Weights of a small mixture-of-experts language model, trained from scratch on English Wikipedia.
Experts: 128 experts in each of 13 layers, 64 SwiGLU neurons an expert.
Training: a variant of Muon for the experts, 517M tokens.
Below are experts of layer 10 (counted from 0) of a mixture-of-experts language model. Rows are named router (the router's row for the expert), gate (a neuron's input weights, with its number), up (a neuron's input weights, with its number) and show model dimensions 0-255. Each number is 128 + 24 x the weight over its row's rms, rounded and kept within 0 to 255. Numbers have three digits each.
Before each expert's rows: "mostly gets" lists some tokens that are sent to it at least half of the time. This comes from a sample of Wikipedia text that the model never trained on.

# expert 19
mostly gets: " 9", " 19", " medalist(s)", " 8", " 6–2", " 27"
router:120152167108149074137086133133153122119127140123104146126113075165088110157126123140150108138149194136125112142123124115171111173125091080146150125144180136080129123127143097118084111113187156114095124163141106160134126105140082119147110110152127116111147091170128159096113134137152184146128128148158094119140129110121145123157151163148111115104156128114128107111089117152137121106134127132138132117087105123114169154114098149122136128126143076096100135136088100152109114109142081116149159139130133116095153138136175070119175137138101121087137109123103112138127118164085173122095141128129125111116105148113130121169171124174125105149144120150123145119155136101105116158149115131130125087151150113166126126093121089159155118156141143156095149093120100144160165126147102
gate0:106150086124140092123107146150135100137114108073090137119145112115143147109154102104120131169141146173120127140129133164145102099125121158136103118136117184092162164117159132128112127136143070122121132125166113140086119153119167169138140149108087129151106089112152139100106134086105069126116105103132132140193087161128133117111147146129118111148123151138148156129122135142167133138160123143119135097137113090120118181144147157169103153135128072105162102145128127144133107152132058100106122159174127121117121102148138120145157123123109112124137091157137134148103146104128087126166167134107122163117130087170119126117194088085150137115091114113161145127123119138163134108141125141121104128138151084104128122116098080121120110146123106134122122155155176157122099083129113
up0:118109135152170100129111153164087071140122085092121135157148113141120096119202128114127124151147177133185156163145129126164100116141170124130069130156090128119149138112118139120068126148133071123153092102156138131142130146117192116139160169131122133120110161104125141114155162104141096156113105093115125142180031105164145126157158105122095107124087152125138153137108124111128124112151136077147176101107111138131104137106127129121117147127110142128168104110140103112109120079117128143093159111130154118117100116142124079130107082116096131110129130149116095155110142118121128136152160125142129153098142146125127157121155118128132116115120152102136120124143116133184107132141132114140128126143153123117084106142126094138158120083154118112164139148138143145122138138160125
gate1:127121130122119111101145150100178118130105160126092140136120117142104082126172104140112130118117140152130158144143134119172121197142156085098142100155122116140123091105127154126128126135129104118128121089144103121104078113104156109107125152112150141106075153128123139150080162134141117115106145137126153139104130160131150090138098142148096139123088134146164135144133129131149174125153139113099142117120144165084100157115133128088118100092138125063165143151151140124118069150147089174126125113114154105138123111152183148126114068124117069132123131095131118101139151122129113160135149160180074152119178101136107160142132108149119169104137140123171087120131130130106146137156122120141130158159124143085150151116147152100148117124159171105139117121097123105106171163112096
up1:106110130154153155123112110131098143161102088099186090137077097148162144146115131130138109117165120118131155102090123159089108117119104157135137119107122121104144136145140103128123137156105121131149084153134143120158154137106110167135128155112104119154126155110145073127175134123147136134122137148135158126145108113111138135132140101142134102098122100095087123092128093118161122155116063139111128146147112115168141118128154132147202171083122129208105147093137121122167141092090140105117114113116138129121114126103142153150117165165130119116148134200094103126159162143095126120128145097107153129149140146144117125147123141132186129097107135164135141150121158122140156117063101122112135088113139117123120129136132150151090126182110104171135137102110113143112125084174139
gate2:154118117098132136123137132120164157116123116112072120152086132125132161125150135147159124125097115109152068134113130141123135126116129118137154154127117122112134119182110139121155098105125149139113173099118149119121117125136123106157124133109133145163084141090122135145105091123140133099113110122159144112117123105099104101113159133134106129136140125081147144110145111126143121147127090146145107101162153139125127102106147165139123108111150111134073161148151189165116118168178155124064158144114140114102113168134133125173110119127217112171133162108115166141096147147149143101163119065125127087109151105101178139111122139100142145112146136170121091183101140136125134147108147142185129126143132149113092113130119143141139090162089121149151176104084179126139149120118144
up2:170132160165085098172079122100129103132119141137163102168120129129139125126136112130099126140109124131141101117137124082133126129138121163110150123118129100140111100144097106133123102104122109148122163105105131115132147135113096124142131109083144107104111158166125144128203192162141133160142127138158144122126133111092143143097131127140141133080100114147149094121130108065119175159131109131126135097116147118154119105055128150096124106109137147128104163135101171078134146119133127162145179137103151121093120124115161105150133149130165109137156141121132153167148102154119137091140137156134134128151105150070144180123167135119131166140111133065141122145158145167131097109097116102128158116132110110108101069129124123128106108114077144090134160134107149151104124149144172
gate3:129150110115163114141137134090149107164119122106124129102136087140119127171103098091177153121131137133121119119171121098170134129112128133123122134089146134164076142129117104107140139108146138083148122150129129180132202151107102139120180088182092083151131075114140125152122085132099130108132119104154086124129121108141149131130131090120122134137147121154064126140112107124113149134137157129119145180108150132121113130133116108127112093155110143125129127151138110105079122121127106142138111141174132134130117157161134127116139129150118142085140120171130099158123150130139117134100107146101165139097110166128155112142079084144156109102127180123121149112126152128128105160122110136151130140115134102084178185135176113132177149123138100156141120085155171069154087122111139
up3:132153137127181138142156097114122088092106107133111142126114124138137095137143072124128158153134132140159100146114108089100133134132115132173125051127083129169093154116115071119142144121146096145085161144163127133158138183171120136125145112112087115118146158152140149131148106118143135067118125160151123155111137122132149121085126094134133113106115104117144153102146136159131171071131159106102178115090166168156132140135151125166076112136115155089110115116113097177118104149101136148153135111116121119120143130111133134106133130114146136150098140133134148126100084166163133126161122134089125121154138151156057115135093136144168101168108173112130141109137140087123112150166118140138122122133117121091136159128136138109149156143157100138134133137128126142187099149129109
gate4:141121109159103153126117099109088118106121133131146154134177140137107174117136120097084122133159120086137139148134145115138144149124103125134158148111135129137110119125079135150103135109144107121124142110084101130082105150096122141147154146130144108118162112155122143166137136061147118146141151135153112123147056131148118163121138110129190133134126167137123146119112130153142150083128091108144131124141133165128129107146098125129133059125106144145165145118138130110140096157124137150114147084143153095123104090134085113133119125128133109138122107122150124136089114134086038086119086150094147166159128185169153158147150193113108133174148114137148099102180101112128144129108138121123147136125123132119133139147112180168098117112110188134135115098147137160106135118118134
up4:124143130141083106096095125080102130093098096101123125116192111140111161094153107146153130144137148124142147136104118120165136132143128126110107162137171153143120127130125119119140164148124146114133141152104092133136106159137104163101150114117164088111166107166141162097078145074173160126158120084140128138120088128159128122115154079139163138117127139102119124085118148118125170140105100107124164101123127138115146109128137138139109082110113181132155118156097123119133116194136147166139136132146140073111109122162103114145142132107121124129146073122148135128125146137114100106115092135132131149130156152124183130160118161142050156166123121100113093099126114131115122120128155129107142148129125118147123167158093142182104107108118190103137097105164126141140165134134154